Experts of a small language model.
Size: 12 layers, width 320.
Experts: 12 experts in each of 11 layers, 192 GLU neurons an expert, 2 picks a token, a softmax router.
Training: 990M tokens, 15108 steps.
Below are experts of layer 7 (counted from 0) of a mixture-of-experts language model. Rows are named router (the router's row for the expert), gate (a neuron's input weights, with its number), up (a neuron's input weights, with its number) and show model dimensions 160-199. Each number is 128 + 32 x the weight over its row's rms, rounded and kept within 0 to 255.
After each expert's rows: "gets" lists some tokens that make up at least twice as much of what it gets as of all text; "mostly gets" lists some tokens that are sent to it at least half of the time. This comes from a sample of Wikipedia text that the model never trained on. Tokens count by the router's weight.

# expert 11
router [109 128  81 141 140 139 111 219 118 120  77 123  97 129 180 157  90 129 160 101 137 101  92 235 103  57 162 119 187 126 111 175 120 181 119 103 153 123 115  86]
gate0 [144 170 156 119 171 166 121 141 141 138 143 191 137 119 132 129 137 110 140 115 116 133 152 127 134  79 112 125 137 157 105 106 137 135 141 175 161 134 113 142]
up0 [123 104  60 147  65 106 143 113 125 100 139 138  80 137 104  85 131 157  74 112 123 109  96  83 105 110 147 159 113  84 127 164 151 187 123  73 147 168  52 100]
gate1 [161 168 119 152 127 213 104 139 120 151 169 117 142 124 116 125 113 146 131 187 123 105  85 108 129 129 138 102  95 154 108  62 122 138  98 125 132 125  99 171]
up1 [153 111 149  92 105 138 141 153 121  59 144 142 202 177 168 163 149  83 138 168 127 181 159 115 200 172 153 139 115 225  94 150 110  94 137 113 140 122 138  99]
gate2 [131 148 129 118 197 104 137  79 167 154 103 168 117 111 161  97 145 126 114 132  84 166  91  86 157  96 112 137 120 195 110 124  80 175 171 120 117 168  72 143]
up2 [ 50 175 152 165 142 146  87 139 173 107 142 148 161 131  82 115 180 186 148 137 153 164 122 171 110 191 151 187 170 120 136  84 148  81 132 152 170 152 133 120]
gate3 [ 96 150 112 119 150 130 100  68 158 134 102 152 135 113 136 123 124 127  79 134 122  82 117 166 180 119 127 161 136 127 113 144  71 144  81 124 154 107 158 155]
up3 [154 110 141 128 111 135 144 147 180 102 155 157 102 125 119 116  97 182 165 142 132 150  85 123 114 124 120 106 193 154 110 144 108 124 179 143 177 131  82 117]
gate4 [139 106 167 187 158 202 152 141 191 147 145  77 138  96  92 124 130 102  86 145 115 125 139 123 180 125 126 164 157  82 101  99 136 108 135  69 172 111 109 125]
up4 [125 148 101 129  99  97 166 128 138 152 114  75 146 176  91  89 121  86 166 182 166 179 136  80 104 128 110  96 160 152 131 149 176 161  48 139 129 146 111 133]
gets: ",", "\n", ")", " with", " has", " had"
mostly gets: " has", " had", " have", " t", " un", " received"

# expert 0
router [122 133 125 111 157 126  44 143 213 168  36 132 105 130 129 127 125 119 105 136  90 104  95 199 209 104 118 123  76 136 146 108 104  93 161 101  41 119 102 140]
gate0 [113 184 151 130 190 202 119 118 110 137 148 121 176 134 115 123 163 117 138 141 105 175 183 132 116 119  98 119 136 143 130 142  90 100  99 181 118 116 142 180]
up0 [ 65 136  96 111 111 109 161  80 157 151  99 106 111 107 119  84 110 170  92 141  77  87 117 152 115 166  85 140 104 143 123 182 184 110  83  86 157 102  71 119]
gate1 [152 205 141 146 164 198 113 117 103 152 128 107 162  89 108 106  79 107 120 167 117 131 135  77  99  77 118 142 107  80 124  49 134 130 135 144 157  90 141 111]
up1 [122 108  97  59 117 120 132 184 132  96 180 177 188 160 131 194 154 109 177 155 115 148 137  41 169 120 128  92 109 173  80 141 119  66 111 108 112 108 157  99]
gate2 [117 129 134 116 204 129  98 146 165 115 130 137 158 131 125 123 151 133 141 118 116 175 113 120 112  98 127 133 151 157  99 134  92 191 161 144 158 183 104 159]
up2 [ 99 177 138 131 120 142 135 101 177 143 145 136 209 130 115 114 155 130 160  88 122 177 104 126 149 144 133 143 132 149 102 147 112  88 150 154 124 221 133  88]
gate3 [160  99 112 164 151 134  98 156 135 165 101 153 103 115 173 124 125 136  79 145 143  92 155 155 161  99 116 148 171 138  73 126  34 159 160 113 115 137 111 130]
up3 [110 120 160 119 145 155 107 117 204  39 161 194 136  99 110 135 129 127 138 151 128 129 120 157  98 137 116 126 163 165 121  83  75 106 213 125 109 123  92 124]
gate4 [179 126 154 140 171 185 145 117 149 175 111 109 172 115 128 173 154 166  91 110  78 146 127 140 183 135 161 194 113 131 127  86 177  78 100  90 159 185 106 159]
up4 [138 174  75 105 135  94 170 117 147 175 159  99 138 158  99 150 176 165 128 135 145 128  93 157 148 141  93 170 105 132 113 165 109  92  60 138 165 123 121 140]
gets: " of", " for", " was", "\n\n", " 1", " is"
mostly gets: " for", " during", " been", " based", " For", " 2nd"

# expert 2
router [ 94 103 148 138 117 133 144 181  93 175 117 152 121 144  67  79 120 139 109  74 156 140 125 125 101 137 179 164 144 171 122 213 166 129 179  81 144 121 121 135]
gate0 [141 168 151 175 140 127 134 101 155 143 136 125 140 129  99 167 118 105 150 134 112 175 123 145 114  99 105  90 107  74  82 121 108 142 106  92 166 186 160 136]
up0 [115 104 109 150 102  95 163 124 110 143  87 167 101  79 124 159 110 140 104 162  96  65 111 127 144 117 155 125 129 103 133 126 139 142 137 139  60 151  71 168]
gate1 [137 196 112 161 169 203 119 130  76 134 130 111 119 158 130 168  45 119 158 194  85  96 121  48 138 104 139 128  92 117 140  36 123 115 110 137 139  95 129 128]
up1 [118 128 133 100 141 117 149 115 131  92 156 227 115 154 169 190 125  80  79 138 156 189 165  41 118 105 123 142 121 185 125 118 133 132 139 119 139 147 167  79]
gate2 [178 135  92 133 188 160  83 143 197 103  84 136 108 101 143 147 130 159 156 176  80 164 114 139 101  97 148 125 135 149 104 142  99 194 106  87 103 195 109 125]
up2 [120 165 171 145 133 125 149  84 168 151 129  74 193 120  63 135 147 174 136 117 129 136 119 161  99 166 183 161 117 148 100 140 126 104 159 183 134 152 138 149]
gate3 [172 120 120 186 187 155  69 114 108 156 122 180 106 122  90 151 158 141 104 154 145 166 136 167 166 115 127 157 188 131 120 113  63 198 121 109 156  79 123 126]
up3 [132 117 146 201 116 158  95 115 159 154 104 142 101 131 155  93 140 115 126 137 135 134 156 143 140  99  93 146  99 129 121 137  95  88 192 141 129 106 114 111]
gate4 [145 139 159 159 211 203 117 144  98 190 150 113 150  91 119 135 145 105  60 159 137 154 139 110 156 137  83 193 110 117  92 125 111 110 158 136  94 108 121 115]
up4 [166 129  76 156  92  86 161 123 141 127 151 110 127 134 130 135 142  97  64  75 129 176 111 109 110  85  64  93 133 109 119 167 154 112  61 167 163 146 121 118]
gets: "s", "\n\n", " he", "|", "i", "a"
mostly gets: " m", " km", " they", " They", " i", " ft"

# expert 1
router [165  57 154 125 125 138 125 142 144 117 140 108 107 102 186 156  99 148 146 109 142 153 110 118 117 152 169 128 126  89 149  81 134  55 121 146 108 170 124 110]
gate0 [111 141 152 120 171 211 149 104 141 157 132 158 159 122 159 184 171 105 162 123  98 163 141 121 144  94 113 110 105 134 116  91 143  92 110 166 142 186 144 144]
up0 [100 137 129 158 136 112  93 132  48  89  80 172 127 124  60  96  57 177  60 211 134  45 134 105 193 172 158 130 164 128 107 143 151 144 107 111 123 147 126 107]
gate1 [133 179 127 132 178 203 108 124 106 149 128  89 128 138 134 143 100 138 152 180 148  93 138 101 143 113  95 118  81 148 135  68 108 121 140 148 164 106  72 124]
up1 [124 133 167  99  95 132 159 190 149  78 166 185 203 164 140 165  69  87 125 111 166 130 152  73 172 153 132 127  66 186 117 133 114 159 139  96 117 170 176 126]
gate2 [194 149 194  93 182 139  86  54 213 105 129 153 166 107 193 111 120 142 128 135 110 188 132 105 128 121 114 153 144 190  99 152  72 134 105 132 136 161 101 138]
up2 [ 58 154 135 122 133 156 153  92 141 173 115 131 141 187 142 150 192 151 156 121 113 151  74 208 137 149 141 113  70 136 138 155 103 148 170 167 109 140 123 136]
gate3 [108 159 115 156 143 122 119 112 147 148  90 181 121 116 157 170 109 129  74 140 163  80 142 145 187 125 150 155 158 153 110 157  80 145 113 150 145 119 170 151]
up3 [121  54 145 105 140 135 120  93 152 119 133 139 116 184 136  94 122 143 132 174 121  96 111 158 137 149  58 118 118 163  99 108 147 130 198 110 128 118  43  69]
gate4 [130 117 183 160 154 175 162 157 154 191 123  82 181  59  69 111 116 161 118  89  70 117 139 101 147 150 156 212 109 121  86  95 106  96 103 131 135 134 174 109]
up4 [134 112 124 160  52  80 155 146 141 162 163  74  91 134 103 125  87 107  81 161 129 158  88 140 123 128 113 148  98 135 116 140  95  81  88 120 140 138 120  90]
gets: " in", " (", "  ", " on", " at", " In"
mostly gets: " In", "In", " On", " Al", "On", " in"

# expert 7
router [156 110 121 124 134 145 134 125 104 179 163 116  82 130  88 118 110  96  70 143 186 144 126 127 111 179 104 128 105 164 155  98 183  59 153 117 109 134 168 154]
gate0 [160 135 126 176 184 189 169 167 119 173 149 158 156 157 137 162 137 128 159 131 157 183 152 157 169  87 100  85 134 119 146  85  73  88 175 143 158 141 156 139]
up0 [ 82 122 162 141 102 102 151  64 134 134  57 147 135  99 123  61  95 122  50 169  96  87  81 133 121 160 168 141 127 121 153 139 194 150  81 111 118 166 112 132]
gate1 [167 211 112 165 186 198 147 115 108 135 119 133 121  96 102 107  57 147 151 141 137 129 111  63 126 154 100 121 149 109 156  79 117 137 122 120 125  97 135 129]
up1 [ 97 120 160  88 132 101 156 204 139  71 137 161 158 208 138 176 112  97 147 113 132 158 165  93 155 120 124 110  99 183 112 122 138  68 125 138  81  98 174  83]
gate2 [169 173 105  88 213 186 125 145 151 100 122 140 133 122 139 131 136 114 119 164  90 118  91 127  48 126 125 117 108 181  98 155  97 163 157 136 153 188 114 146]
up2 [118 136  98 119 132 121 116 147 145 151 121 147 189 177  88 135 203 163 137 129 145 128 106 118 101 149 107 142 122  92  95 150 132 128 128 172 139 179  75 124]
gate3 [ 79 152 140 154 148 126 110  78 177 152  84 156 151 127 101 121 142 125  90 177 143 151 143 145 132  85 134 148 167 164 100 126 106 156 156  87 109 114  99 128]
up3 [169  98 167  91 125 134 131 172 158 104 126 128 105 164 136 123 142 177 125 190 166 142 105 126 129 125 133 112 136 122 133 146 145  90 145 144  84 148  78  68]
gate4 [123 114 154 136 173 180 125 142 128 109 134 154 203 134 110 118 133 102  73 105 101 175 130 148 166 114 119 153 105 157 102 102 126 145  37 137 177 111 128 149]
up4 [154 173 123 110 135  80 163 134 142 102 155  83 145 152 121 148 160 108  88 134  73 201 107 155 140  50 117 126 126 100  98 172 124  90 110 189 152 148 156 142]
gets: "=", " January", " August", " May", " October", "y"
mostly gets: " $", " President", " South", "(", " August", " Alex"

# expert 9
router [ 88 133 179 108  95 120 123 138 141 102 107 106 132 162 156 157 131 196 148 110 137 127 133 155 134 136 111 152 168  92 152 101  79 202 121 157 129 106 186 148]
gate0 [137 143 140 129 154 180 146  88 101 162 172 145 154  93 101 162 185 103 111 152 118 181 138 116 145  78 123  92 125 104  90 131 141 119 133 158 139 141 140 165]
up0 [ 77 129 120 145 117 145 149 168 116 107  90 150  97 103  87 126 119 184 118 167  91  83 183 106 103 120 131 148  98 153 148 106 172 147  96  74 173 129 105 116]
gate1 [187 195 130 127 147 215 125 115  97 139 183 116 134 157 137 120  65 137 167 157 105 133 129  83  69 122 120  98 110 112 121  98 129 121 149 120 128 123 134 139]
up1 [127 134 179 111 127 133  96 144 144  70 181 168 160 144 134 199 168  91  96 123 157 150 148  64 192 136 116 118 123 212 101 154 101 133 171 168 142 126 176 113]
gate2 [142 110 119  95 182 137 113  80 143 119 134 162 145  71 143 102 111 139 133 145 107 156 102 117 136 106 119 174  95 204 125 148 130 162 115 157 133 137 102 127]
up2 [ 90 199  91 160 144 176 158 115 105 120 118 113 165 170 138 163 160 198 146 119 147 121 144 183  93 168 171 123  95 105 110 124 109 157 105 110 141 234  88  86]
gate3 [158 146 101 165 149 139 130 109 129 167 106 197 109 123 115 134 122 178  99 127 153 104 120 172 114 100 140 170 108 112  94 126 104 150 154  50 132 134 104 100]
up3 [160  99 119 143 121 175 120 115 118 119 186  89  70 128 113 122 115 163 176 118 130 133  99 155 111 139  94  88 174 172 121 112 106  85  78  94 101 142  90 111]
gate4 [164 156 162 171 120 211 137 151 138 182 168 103 123 135 114 105 133 161 124 113 141 177 159 149 184 141 122 173 101 113  79  83 145 153 107 120  72 160  89  95]
up4 [150 172  79  83 122 118 167  78 141 167 117  83 170 116 116  69 126 123 179 103 123 211 101  97  98  99 120 140 161 131 136 178 143 132  83 177 211 123 127 112]
gets: " to", " |", " from", " that", " 0", " The"
mostly gets: " would", " res", " its", " Sh", " per", " Ra"

# expert 6
router [144 149 150 172 141 136  89 170  96 120  85 102  97 167  75 126 150 116 151 121 111 142  76 140 144 115 123 143 111 112 152 133 148 150 180 227 123 102 181 102]
gate0 [120 158 101 163 169 204 148 114 156 139 168 196 129 108 127 155 133  80 164 112 131 140 183  79 145  83  73 122 123 135 116 115 135 123 165 150 177 179 169 172]
up0 [119 122 123 154 119 106 151 114 167 130 103 130  87 123  73  53  61 158  55 175 126  50  89 149  80 152 129 127 111 137 127 108 131 181  56  83  98 145  61 123]
gate1 [123 187 125 172 160 196 109 133  95 195 135 135 104 149 114 146  97 160 124 192 115 147 106  41 158 128 125 155  92 106 122  75 157 121  83 132 152 104 130 114]
up1 [113 109 142 144 114  90 173 182 138 126 181 172 128 164 144 164 110  74 108 124 142 126 184 108 162 124 124 128 118 202  91 156 110 137 110  80 102 122 176  72]
gate2 [180 139 138 129 163 175 122  87 143 132 137 170 162 117 127 172  83 175 188 121 114 127 142 152 136 127 101 142 136 162  75  92  99 194 147 122 113 152 104 136]
up2 [ 61 136 119 147 165 133  71 110 145 151  95 133 227 158 133 120 200 170 151 137 166 107 127 140 102 174 171 133 162  85 126  87 131 138 184 174 150 128 115 152]
gate3 [132 161 118 158 135 144  95  67 180 170 114 166 161 110 163 143  40 161 107 103 107 124 117 127 163  70 150 155 148 142  85 122  68 143 153 148 171  98 149 133]
up3 [171  97 146 138 132 162  95 183 170 131 119 180 132 141 105 136 110 156 139 132 122 145 155 160 114  91  84 109 121 179 171 121 166 108 123 183 117 126  70  63]
gate4 [153 128 165 139 189 167 115 152 128 145 128  80 160 100 132 121 121 160 124 127 109 160 130 125 173 122 148 137 130 109  86  89 145 104 129 116 140 170 113 154]
up4 [103 139  95 129 119 135 144 147 177 170 120  71  84  79 103 115  92 134 117 173 113 248 119 108  91  87  91 131 157 126 118 163 151 113  28 148 176 121 138 128]
gets: ",", "ed", "R", " U", "/", "\""
mostly gets: " along", " Pu", " Roman", " U", " Mexico", " j"

# expert 3
router [122 132 100 117 134 125 130 136 127 137 127 135 136 134 177 131 179 144 138 145 182 126 153 148  86  66  79 133 157 123 111  65 108  75 136 169 181 124 152 140]
gate0 [141 113 103 152 138 172 176  75 101 121 170 151 160 150 126 123 171 114 134 122 112 175 184 116 113  92  70  89 149 143  99 152 111 120 149 161 116 169 186 111]
up0 [ 88  83 140 165  86  77 129  99  90 129  90 156  94  70 136  64 103 117 140 139 125 104 105 171 177 147 137 125 133 125 101 146 166 126  82 100 154  73 118 100]
gate1 [174 199 121 156 173 201  89 111 100 184 158 113 135 148 124 145  76 138 164 184 104 119 126  54 104 101  87 143  97 130 117  27 134 100  92 133 192 116  92 133]
up1 [156 102 105  98 101 141 120 147 171 121 214 151 158 135 130 157 142 115 144 102 146 143 184  89 194 159 188 115 112 152 104 156 129  97 133 102 158 116 178 109]
gate2 [159 139  89 129 189 153 109 103 195 176 131 150  98 117 121 140 121 149 157 117  97 185  94 159 138 100 158 137 138 151  88 126  76 137 140  99 106 185  91 134]
up2 [106 169 106 117 138 134  82 116 125 119 139 119 173 163 111 150 127 142 123 167  83 132  96 132  98 184  47 141 120 114 148 170 188 133 148 127 139 178 159  78]
gate3 [103 122 136 173 138 160 111  79 129 179  92 172 114  75 108 114 105 169 151 133 154 112 130 141 142 103 110 179 128 114 106 166  46 152  88 128 126 115 122 111]
up3 [138 117 116 107 139 162 144 135 216  84 126 130  76 173 126 140  88  86 102 100 151 108 104 154 104 120 128 156 141 132 161 106 120  94 174 156 133 104  69 109]
gate4 [151 109 179 135 188 173 113 157 158 227  76  91 140  61  98 156 113  72  92 158 101 140 119 130 174 132 125 164 123  93  79  80 134 103 106  91 144 105 102 102]
up4 [123 168 100 123 137 108 155 113 128 189 140  33 148 168  86  94 153  99  93 159 149 151 117 134 152 115 132 131 211 126 136 139 153 100 107 128 161 172 123 151]
gets: "|", " his", " a", ":", " their", " her"
mostly gets: " his", " h", " Am", " inter", " their", " Tra"

# expert 10
router [193 124 178  77 150 112 120  74 118 147 109 144 132 116  41 164 126  83  97 107 130 100 173  58  82 178 186  91  89 178 140 199 160  54 123  95 119  73  96 141]
gate0 [154 164 140 153 138 222 103 119 153 148 160 145 134 136 121 154 170 125 106 114 172 158 191 121 144  87  95  78 127 138  94 114  93 121 141 130 160 172 157 140]
up0 [119 185 150 130  97  76 166  80 131 146  81 188 168 142 111 160  80 126 121 192  78  83 122 117 150  98 120 119  94 104 112 153 138 108 131 106 173 134 118 103]
gate1 [172 183 133 141 160 193 135 130 106 167 148  94 132 150 138 171  72 156 107 125  79 157 150  75 118 110  79 155  79 111 142  78 115 105 101 108 157 122  79 107]
up1 [129 134 143 109 137  94 128 179 133 114 148 151 166 128 150 179  90 129 144 135 123 119 190  47 158 109 148 101  88 152 105 159 129 141 138 110 132 118 219 132]
gate2 [163 137 128 136 195 101  89  67 192 129 120 122 121  85 148 132 149 111 100 162 108 153 124 144  99 108 126 143 140 172 110 113  87 152 165 159  80 132  65 160]
up2 [ 64 165 105 113 159 117 117 120 128 154 134 116 194 125  81 148 244 153 236 211 141 146 101 195 121 139 144 142 112 149 127 141 117 165 115 176 114 166  99 154]
gate3 [170 164 130 122 151 154 125  53  92 179 123 160 159  83 124 113 161  90 143 144 149 125 122 178 179 117 131 145 162  87  97 113 105 118 129 134 159 110 100  79]
up3 [153 122 166 156 139 125 151 162 213  73 157 147  55 139 145 123  99 175 111 180 130 134 140  94  87 161 142 153 112 164 123 174  89 128 141 129  89 176  74 143]
gate4 [129 140 171 129 188 164 174 104  95 180  75 115 160 120  53 118 152 132  68 129 104 167 148 105 157  98 108 133 149 109  99  80 155 113 107  97 157 106 122  85]
up4 [129 132 108 120  71  61 193 118 136 181 143  82 125 123  60 120 100 183 147 138 125 166 119 147 104 116 103 141 134 105 132 178 153 128  94 151 128 137 125 109]
gets: "\n", ")", "s", " this", " It", " it"
mostly gets: " this", " It", " This", " game", "″", "\\"

# expert 8
router [ 70  94 123  93 147  59 136 159 156 103 174  70 151 145 151 114 121 108 114 113 145  91 112  92 152 175 145 178 161 133 159 106 156 135  95 170 102 121  92  97]
gate0 [156 159 122 139 171 168 131 107 111 173 132 125 143 101 148 169 152 148 120 109  95 141 159 162 175 105 128 106 117  69 122 117  94 134  88 168 184 150 141 132]
up0 [ 68 121 104 116  96  63 124 107 151  68 119 166 109 122 123  78 117 176  68 146  94  89 145 166 137 187 165 144  98 128 126 192 189 142 117 106  99 157 107 152]
gate1 [149 167 121 154 202 160 102 111 118 128 163  87 172 137 137 126  70 137 131 179  89 120 134 101 131  98 119 158 141 117 115  88 110  92 115 122 121  84 132 153]
up1 [ 87 142  87  92 118 107 129 174 117  64 147 159 180 174 103 129 147 161 126 158 130 157 162  81 212 116 172 150 100 177 134 114 148 153 100  94 191 113 185 109]
gate2 [138 156 110 131 167 156 104  82 188  74  89 112 142  92 126 153 124 166 131 119 145 153 131 171 156 115 139 168 165 177  84 123 129 140 136 133 119 181 109  96]
up2 [ 69 136  94 119 175 128 128 124 168 122 113 127 211 159 116 102 138 123 151 157 145 120 107 127 140 199 127 151 103 126 109  98 171 136 186 143 140 155 108  74]
gate3 [ 68 161 134 176 168 132 136  93 135 129 132 159 155 112 139 144 120  79 117 147  79 120 144 144 152  52 138 185 173 122 114 100  55 138  94 112 149 126 172 115]
up3 [133  95 105 110 151 169 177 131 194 113 135 115  82 144 176 107 109 165 169 129 135 162 111 152 118 153  87 139 177 185 111 118 118 125 175 116 115 142  76 115]
gate4 [150 104 137 121 151 140 117 138 133 125 153 142 187  72 108 130 151 147 100 120 133 150 173 108 216 133 121 195 161 159  45 138 123 149  92  83 119 115 113 129]
up4 [ 99 140 102 125 105  94 146 123 215 153 154  87  68 130 102  99 172  97 135 109 127 161  92 106 108 137 141 144 138 154 132 143 143  88  60 166 166 154 167 123]
gets: " the", "-", " The", "The", " of", "W"
mostly gets: "The", " medalist", "the", "W", "fa", " Win"

# expert 4
router [144 122 138 146  96 107 138  43  76 176 109 107 118 149 116  94 111  89 116 144 110 145 114  73 128 145  69  95 107 144 146  87 137 159  83 160  66 125 141 160]
gate0 [127 168 131 187 164 176 107 134 139 156 138 158 160  93 145 145 166 110 154 105 138 151 150 168 155 112  96 117 124 118 137  90 118 127 117 156 146 182 130 110]
up0 [ 63 110 108 104 104 108 195  40 125 110 105 191  86 141 102 111  69 158 105 122 115  68 123  85 158  86 158 144 128 129 114  73 178 151 101  78 121 119 105 136]
gate1 [130 168 148 129 197 180 102 171 100 180 154 130 159 150 103 130  81 154 135 178 112 124 124  51 136 138  65 126 141 153 129  92 122 125 117  86 153  94 108 160]
up1 [137 113 139  97  94 122 102 186 127 110 201 149 204 126 125 215  98  90 139 118 140 119 152  58 169 113 104  89  49 152  97 105 147  85 108 114 136 113 167  83]
gate2 [136 142 155 112 163 132 145 124 174  84 139 125 132  89 128 110 117 143 111 194 103 165  61 179 124  87 113 131  78 138  70 211 108 109  91 104 161 102 103 167]
up2 [128 187 124 146 179 138 111  90  93 180 153 153 197 154  92 123 158 150 138 127 127 112 147 161 102 179 116 135 100 171 160 133 105 100 138 166  75 141 118 116]
gate3 [109 147 135 178 136 153  85  98 139 179 102 154 165  93 131 153 123 117 117 113 149 128 163 140 173 100  98 144 130 154 104  97 104 151 137 123 137 114 110 132]
up3 [133  75 153 130 141 167 100 111 131  83 105  90  77 109 104 157 133 153 118 153 189  99 128  91  80 137  74 108 123 130  94 115  87  92 208 172 155 133  65 146]
gate4 [135 130 191 162 145 201 179 132 153 130 165 137 120 118 104 153 151 167 136 114 110 126  97 106 150 116 138 167 116  85  74  50 134 142  74  96 136 120 113 103]
up4 [149 175 100 120  80  95 183 104  93 163 123  90 129  92 119 117 128  85 169 113  92 168 104 142  76 107 134 155 144 118 110 153 108 105  70 167 145 115  77 106]
gets: " |", ".", ":", " =", " by", " after"
mostly gets: " after", " After", " due", " death", " su", " before"

# expert 5
router [139 139 119  84 135 113 112 150  84  41 105 130 156 125 204 121  71  69 123 138 114 119 107  84 117 107 171 129 158  90 119 128  87  94  65 137  95  99 183  80]
gate0 [122 144 164 146 135 160 136 129 102 118 168 130  96 156 126 123 141 143 126  98  75 135 164 133 159 110  84 150 118 135 110  45 106 147 131 197 127 125 154 124]
up0 [103 143  73  97 124 102 174 129 118 157  75 130 113 144 161 121  58 165 114 169 133 109 138 167 168 160 186 129  84 152 140 110 163 138  58  80 130 172  68 151]
gate1 [158 174 112 184 168 213 140 132 142 143 151 130 143 162 126 136 100 162 117 177  84 125 116  96 163 100  84 157 139 140 100  55 126 109 105 117 137 105 116 133]
up1 [143 146 203 139  85  75 143 154 159 103 186 178 174 115 184 187 109 128 137 108 110 133 131  87 175 125 146  94 117 170  73 140 120  51 112  84 129 118 120  91]
gate2 [129 145 125 122 142 149 122  48 198 116 104 122 171 130 152 138 129 108 163 143 128 180  86 142  93 122  58 128 114 188 114 132 117 206 129 155  83 198  85 157]
up2 [ 94 184 111 101 145 165 120  97 104 118  89 119 173 155 101 130 217 116 152 165 157 193  87 161 112 161 105 162 123 123 127  95 142 117 140 158 131 147 115  79]
gate3 [111 127  84 139 147 141 111  75 153 152 103 199 144 120 109 162 151 113  84 141 166 119 140 115 165  85 136 162 198 142  91 101  61 167 117 119 139  98 143 121]
up3 [142 118 114  53 114  93 125 146 146 136 138  69 106 125 145 150 153 201 135 106 133  83 161 172 168 177 162 156 119 159 126  85 125 141 201 158 134 118  47  99]
gate4 [129 156 150 139 213 130 123 145 155 168 172 112 157 103 128 132 119  81 102  97 116 184 105 130 188 129 151 155 140  86  71  93 153  98  68  85 134 143  92  93]
up4 [173 143 130 140 152  71 135 125 124 185 148  55 159 102 127 114  87  97 128 127 138 146  91  84  93 131 100 167 193 142 120 152 146 139  53 165 115 142  79 107]
gets: ".", " and", " as", " a", " or", " other"
mostly gets: " or", " As", " many", " than", " non", " other"